python train.py --n_experts=64 --experts_per_token=1 --init_std_router=0.0399 --vocab_size=8192 --norm="rmsnorm" --lr=0.00283 --beta1=0.9 --seq_len=512
Below are experts of layer 4 (counted from 0) of a mixture-of-experts language model. Rows are named router (the router's row for the expert), down (a neuron's output weights, with its number) and show model dimensions 0-127. Each number is 500 + 25 x the weight over its row's rms, rounded and kept within 0 to 999. Numbers have three digits each.
After each expert's rows: "raises" lists some tokens whose logits its average output raises strongly, later layers aside. This comes from a sample of Wikipedia text that the model never trained on.

# expert 43
router:476507492490559513494498522497538556502510533485494478466508502442483481482498555493495520504546546474462532518544504510536476451518516492553506509500500477485483500527515486501516496499479495544518475486548489504516478580493503483488506499434515496530499483516493492497468488493489515552520504536450483489499494520520521490491468486507513515487533524550477499490470490498536508504486
down0:505544512472510489465484465508509493485499512507570499510445511419477487489484521519515478536519507507513507499451456532513470477515523456494519522513505471484497454509482477487479458513477530517483494520510517531521531527477498513457545491488500540531522528524450493469491505527542501532507469521508470491506486467520508500474487463513497511451514490536513470476501476481523499516526
down1:489475454464523502489477487492512480490523477514448472454541511495491493492509497483544492470513513503499471482526502536508439472494517504452483465506561456454488491531495500479502477473488504510532523468528499509465501499525548462497500489459515478507505492504502471513436480450511497538504532525523500484486483506510521498492476527500520517475487525533507512565529492503513454520468
down2:556468499498447509515472497461512512518442514483474516518472473488505447490494515498438533547482495515501497500500490530487481492547479480500511552495480506467482498461533532489605480505501499486473507485488507491505476545501520500468463472514487455487500513504488494488496500508504512509521479522505512480489502522480516517510470507480556500499548476490479494502480471510502530523548
down3:468488492514491497494488480523524531507484538435516481513486508483517544506475511454479474482478466484497450488483480495474486528507493494516517522498439513504526549493479515488557505516517497499513471514536515477547509489500519496512505478517495521480475498526540497480548496510490483496536465449536537508539505516466478510499527478482439435539475495508523530487470512510520487462481
down4:530492487451488464516520537483460481502513485505461526508452483564519504518488527514481491474492470498504495515497495497463512455476507540501524534473494534523531517549471495523529512491486517463458487505471517468539541502522448485510501485511497495468551488512507491457518523534493506486477507474484500525497508467464553515528526482484447483518496474457453511518508506522502522520495
down5:498505491516479509463524488532538493534460478455499499494501489477498445493508487465469530511538502491492504454512516518497518526507481492464479499473508485485537469490490488499484490492502496512510445469533544490544527499531502485513501466457502497486510464477518482467527466514539504489481464526486508488551460524466512507498530492447448544459481530482512505549465501518499469487546
down6:470485513466512517483460503516484508546504469515505450501527515534499525506485499527515502496478531493493477522492528485510484515500516484498524464491533524500483503467475499484463536474436530502482532542471481518507500464540530502493499475529508490503458471506494462483473494460504500495478490495473471487449443466478483482520510527481429519520450469504487465520482529488501465509445
raises: " in", " of", " on", " at"

# expert 56
router:478516482480545519480498549507494521531494516485520488478500485504513521508470557471509508488525555514462518472537509489518458508531498531526525547503498466505517469524520503518536491507505531537484488487554508514467490549464511504491489484451468497505492510504484497466475516470487515515535494491489516557527507508519468500502451532486532533506508463549434508484503481522540517496498
down1:461511506524506528515474497586495516480452516460493512521493508517507522496513484482532495500493558515499467506478545520476499507505499469448463472499553492457546503511500484504492533497504497510518551521488487489487484507508502497522493518546518528532521527503479501541527500516516497517482487507466467505526540520510500507509500480470477503495516454496512543476484473489505583464541
down2:539482487524499495494505469492521497474524531507516482507530473521529493520511536480516482522489494460501496487472489508456477511461504525485505471507478456516519500461492504483523487499490469513508493459547510531503450527497530512529457472446510515459492480472464521453546492502504505504493537482548473491444470466510512535495446521473501560524487547507486530514512505499534522498480
down3:481503520482431496479523536518517500470530511484502527452516530454490483486518479525511475494505513507457522512517512457492478461498509460523525476508494462503532473492501535497488553484519507497547533541517515520516526493498468479451476518498451462490513491491470483515485491495499511487494466517530520511529511470487478539500518468523428510508513440460497488472533528504512492473491
down4:540505478562493508499481462476520495492508477476485518510506515507420529549529509564472532527495509498521544453473528446492509491485528510497483487477511498520491518501463508498472515538473476533530457509457477475531523521494478490510493474577509495466522461521476491536475487474496487522470530501481502479484495502478525523512504523469502484510507506498476511510521511475483538506504
down5:497493520491475503512528501532504542470496519483506532510488484499517493445547477504485519559469521472494516464546513537490470525521461470488468520480497524482476493517465516511523574498515515479516479505507496478487531489526491478505487507508492511514510473471522523481524523528473578535509506538536533499454516512504495484484525527498499496455457511539504515506480506462532536487541
down6:480517514519557502490503478476490507481460526549495510487488551499502500492478483512535487484518506507539492504515451538477493518491476523449506486545540492485483552506492496489498537499486487522516437472497535488541521520507476487493496483481478490513456469525497536508460479483474488530531501467506491486512527506486520531474464461490486483495502483551503438465535516503517449476534
down7:509532481537444534524485498490499545459535484443518519485486516447446496494488507493510493521506507497473514466467474494528570531501486500550493503511492494507497529464530550549502509493505473538459510536477511484473487506466510538501519477513498484538517507531506501495465501505488475491502510487495481481518467491504501509577477506442525507498538469497490506528485499509520491514515
raises: " in", " and", ","

# expert 16
router:476524466490545513476501507508539566526478517505507488467524481498475504506499527497472505493542564475484521487537509489484471509494469549509490495527499481478504514541458500505527500476495524468490441454543514486467493511481499510512479495451483488498480500476486522469525508463516507522508465527508467523479542506536506533485486504555544543464516501520479519496508480541534478512498
down0:480536565460459477538486509505482519478510490524554539482494472520509490529521511484534496507485498493440470476492500550508506483458509489523522496464495523448478509537499475469498531517494511463513509478481505488508507439478491479462517506534499483473483481517500517477437475468535484502520451489498513530519520496529503515470517459498486484502517516460532519501476467491520477526518
down1:467514442504462495496513497518500501507543501491510459494524511532498465510513488492510498483546498483529525485503513475477478501488519471505512499510498491480537451496475517506517440484503517477532504456516472486476451495485516442519495455463529515474510484485520484517512540470573466510489496528492492533530541472505476503453541531498535495495478528510502519562513488510525504540485
down2:486484528477474480491483483534476473533511498503489457494517534485461533459505503531500469504531506510487517472472485482481511504495487520496521481457539477548455483470501496476499527529536556491485441502468480435478528486541495524466499509533486454487475495533483501511473479482534509468451537523487513495537502512528502555500504466463476497491495518504495465510501506523499506530472
down3:522496521505524470460507477478518446544541456498474478539530490531441536488479509540504466544529503514523483493532513482512495469522498535505472527515477538488486539526482531498499493476464538499494497503527525475527496540492491458547506495484517512508492469506519492477497532496509488504549507493521505475425467495492496487505513461515446524493493505499498546499507496454499479506475
down4:503506509488524522545493483493499485516526499526506534510515548483496441505494460477484523517500459521509448426532503510489466506499484466478485530470527528452477537498492499495507472493490468518508470549502510510482500520556442486497452537479474510487518476482495501479438517497500508485535509522547522515485491526480499544496476477510474499502536528524527499493480475481513495461497
down5:489461551469513506477508531470523494521484494498537477528532510499546482477521491492508435482488517484511521464457553480560479497545523499485488492477438526478530533510503511512504460450504513514489517479519532489477467499476501508519452508485493504538507495521473520515536507469508458483492504466507490493505508487530534499497533494518513520499525517493556505505552461479501463512513
down6:482482472534511496487532491498490466506479437463498520485551577553452509516516496512480497526582476486531497467520481462536507476508453502503489496486467483445489473514504502501475487467496465497468453501486501518500527467479482529516516480462522505508535521534516492497519510508523482506516482490510497492519474495497476524529497515505468501505526496477527470476494505478475495442495
raises: " and", " in", " of", "f", "-", "/"

# expert 24
router:495483502490546517503505496516512523520523498514547487443523501492515485498499528482472501516506550468463506470498557506503489464545470528526507530537499461491505492496486496533496504481502518516526463488555524503495531541476497482453523529452492493474520504517500525509508471509490518509539491530471488519491499478500456526499454546530548509462514504541448502474504489530554485484494
down0:467494531509515527554471469529530482512508467497481494479505480477465480474517529509502498535485481511526491497483521490525512537491534458466505525494452526507506515486420504510527465480505485506491480434538482532478534553474431514499501526485493540442513513499487511493496499542490528466482488521448515492519527508511516499505507534518488522516518483546508501510503511512474503497519
down1:503542521505509508477490485479523504511511489461486469513454501554447531511465564494485516459500510490497467477512540439508508476512504496511472517492526465509514475478503554487483519514476508518497472485516515529523532501493516511484494473510505514488520512444494538486507515502488483511510546493492518510468517488455499475446518498547500496443495504514445519520498472555532527532484
down2:525500499490482500508525503490505527498492497518506534481495521482529478483510484506475465556508514490531456509548503496523510465514492543483506539521433497455556522458500451494502492518518521504497499489510507511530498500556508460516479522511500499449475501510501470521513519494517508540463448524503516528545503516551484512515530521489459496546521461522494472491496487459507510505564
down3:486479536484541493456538525508493484522484454484478526505505512530541484467494473534512475499471515497553503542458496501561550472522502519501457483474478532511507491493495533505540496506522529531488492475457518500525502533493443518495484528486529486486526531496495519505469519515500487514538496506474482509476470571520473527494517498477509497515502501477527457469477465510502482549491
down4:472506502548487534456536500450475484500470456495461512518477537506486506522530490517476493481503513472539466532461505491486477499500516507514531509464457454490500471483452483531461476524497522445480516465515493483501481532499481486511491488464490474499562493494480470497524488510522468480516512488568531512498499504497507523534470498514522497502535492497471510552525491486475464455499
down5:527518495566477536498484552484536505506523507504541522511490522474503504502506500529554473475474506482513490476528534485503490556468539502529506471536509525534511487501534509508542504445523461475481516522494526510509457501505485530466544547494528493482474489494506519496516519484510526508512529506484510508510487551523515504501514464543526523513542543456544520494496511497472534529507
down6:477488519500503504504447490490485522460469470512463497509456499452497488474494477456491501495480494466461490465515520497463524545501479535514528481499533500517500515506483513478457488507533487464499480503524509529487483525459486513477463438509503503495506477466504460515445497473491496522489481501511499475523497518516477475508475492530508447522480524545550516494472561524500493485570
raises: "s", " of", ",", "-"

# expert 44
router:512488479499528523501500530486505535507487526492501487443537513488498522519465557473509489505512532522454540523518492479515516504501536522556516533470494478492508499506493472532495530491485501512511470473549471542465510514479504484499489483434479504507468499520528488478499497502496494527551492488483487527519545520524515531508457523520552541518517486556446515494487472462541502496494
down0:535520511475596487534441527525520470470498511518504470516507548451507505499507469504464495490486540493507465507536470530481483466498534472479497480469535486553484522491490489489490515508518506531473479511521491524528515472504540513496555501503496528488451501550513501502506529468483474513489526515504502491521505498489488468528519524521506521488499478487523489477497505552493495541550
down1:499452494547517475506486484536498467540531518459474509462526495489526487485488482485483533478543457525565505461526545470503511510510510514459509504531459500494509519504494522452525533527521479493509500553474499509470510482524490473498499477518445497515525483522515469499499496448499449490479511490471462436507489496522500486525489466503497518495493497507506510498488536486501469468547
down2:514513520479499463518500505512510547527543483512468497506529522479552459498525491554484526494483503481514466534548497498475528487499444495477480521507548504504547498521534463500487524503523525511509482440483517510532519499518477469510483536482509467517535489487472496560463494486538480489537514468576463462540516503472503495490494494483486492478500522490482500512497516506473480507497
down3:514505535506487473535541502499486518520536494502472512511505481473558467498502466510505565477525454473449521494501527506460521493482471498468504489504528480531515481509494499496535499508480475495485490522484510529481486488471476561537480511514471516558491493515473507497492504521487517531483483454493477492471504501515516491529539486505566544476458517493463480507469498464499508489430
down4:479441499509535491536513527488438457497488478507519498506516471530501494546502480507493461456517473466535467516485511512463518480502507526530476517490460496517539485523509545507509476497488488485496533510516488511519519522496508483475464485504483480436468474471533503485522540477497529571518527489502468523492503537466471513528497525496517473499526504474508486500514440457470480495502
down5:494447471509518543486526496466504482526520513508492515471488464529481525496510501465536512503497518515484464514496480490457479527523494517510512499495448497418508494530479515483471462504522515524479464500502492513486506492517503517519474534483549487472463446534519502541540536473515473482512507500527508489475499520485509474508491490492475462482498493529537497527537509509442447442478
down6:466497480422443501512511539525482481493487478539505521469481515534494527503485469492447463503457493531476519524486494509508473457504490518485521479477477448490511507533459537533478451523470514468502461511523513523505520543499508535503475505488487492504498530529477483482482510510487490505548502440471470519476528488531494507468515516489495534515471530524502522478479530505478510503471
raises: " and", "=", "s"

# expert 52
router:453478486511548532485500487476513576498544520508546466469479497501503498498507551493511528481511541485467458534502511511526496487545503488535526544474502475519462509510515500499548521485487492513541483458526542510495505532499499479493529499440493475481473508503497508492508475519510487521539524506488498493516531524488508523524494504521544489455483487503446489499490480543544494458500
down0:508513483529510480510443497531518495494501475517494509531537497512500520487511525464481532468529472485510466481501467548540487524491487520503513462476480481493449488520487473489517505498525462546527511517490461508497478530509540478484517501523462501535541486509518509478488489503481517451456514534523491486411481526532493537487492508510437513531521536528473496489497483487515533511531
down1:513527498474481542501506536494527492548509512516503535519493455477455492487533479473457512509528465521468499480508503490515494512528505441485466482505499492448487509545530464514541446528517526500499445542464506511513464537521505561509550454494464491471531487488496501503512495465490489507534507514547523497486493512511489483476514482501499508514519491466503497520506541501548488512486
down2:490478509497509505537493521538513526484522517470505531465491505509498519477469486501518522544448526520494522497526459479451485447488476486488463494496487554473521526493494476547525493517488527493520508500534511493498533462468501442479536535490486467495511507460548437512474500505509492472500449529506488486501515502500466523470486455483498491501459497524481476554489462468488490499512
down3:530556492497533472497494510486492499498494474468487481499441489499527559533482456485474505563515498508480480544466510458513558491496439509490540498481525512513518518505517507502529492473482485503460528462485494525534515496514557480500556540483520482547486552513489496552526498522509502501447495496507524490513508514532528499507489499502500486469499509488498471519528510493500503522477
down4:491510475459442506508507494518498518488478458497468443468466522487450466471488472529479513485537518509506475476498546529464490515511458506492490517492479491532462518538477483540488476465503512491520508486512510520545487537512484497494488506477490480491564538486495501527497476511466516463551489486502471534533507507475506531481467517499451458509504501518501466481512473494498464489447
down5:481496517501463471455459523485527535517512528493506483467473494444470513521526526483500492485509514541528494519513503538478505476529470502518509485515506515562533487487462518522508509482530532479471527471481500478463469506481517446454482509561504546467477446467460479508480510490509496520479484506479499479490531500479478478508550477496463528507500486528506531481470463500525521504495
down6:484510500507470523490474520519493469499509510476526490432487492495477472444493511493524496520528485501527515478502508510522462492532486521498496556535517491561469523516478546514512561520514425529545459498503505510496513472527487501500528505511498444499496463531523492500521494499507495518497492515497501478479493518466479496499493491468526491469488498543465497493484424472531522500547
raises: "s", "-", "up"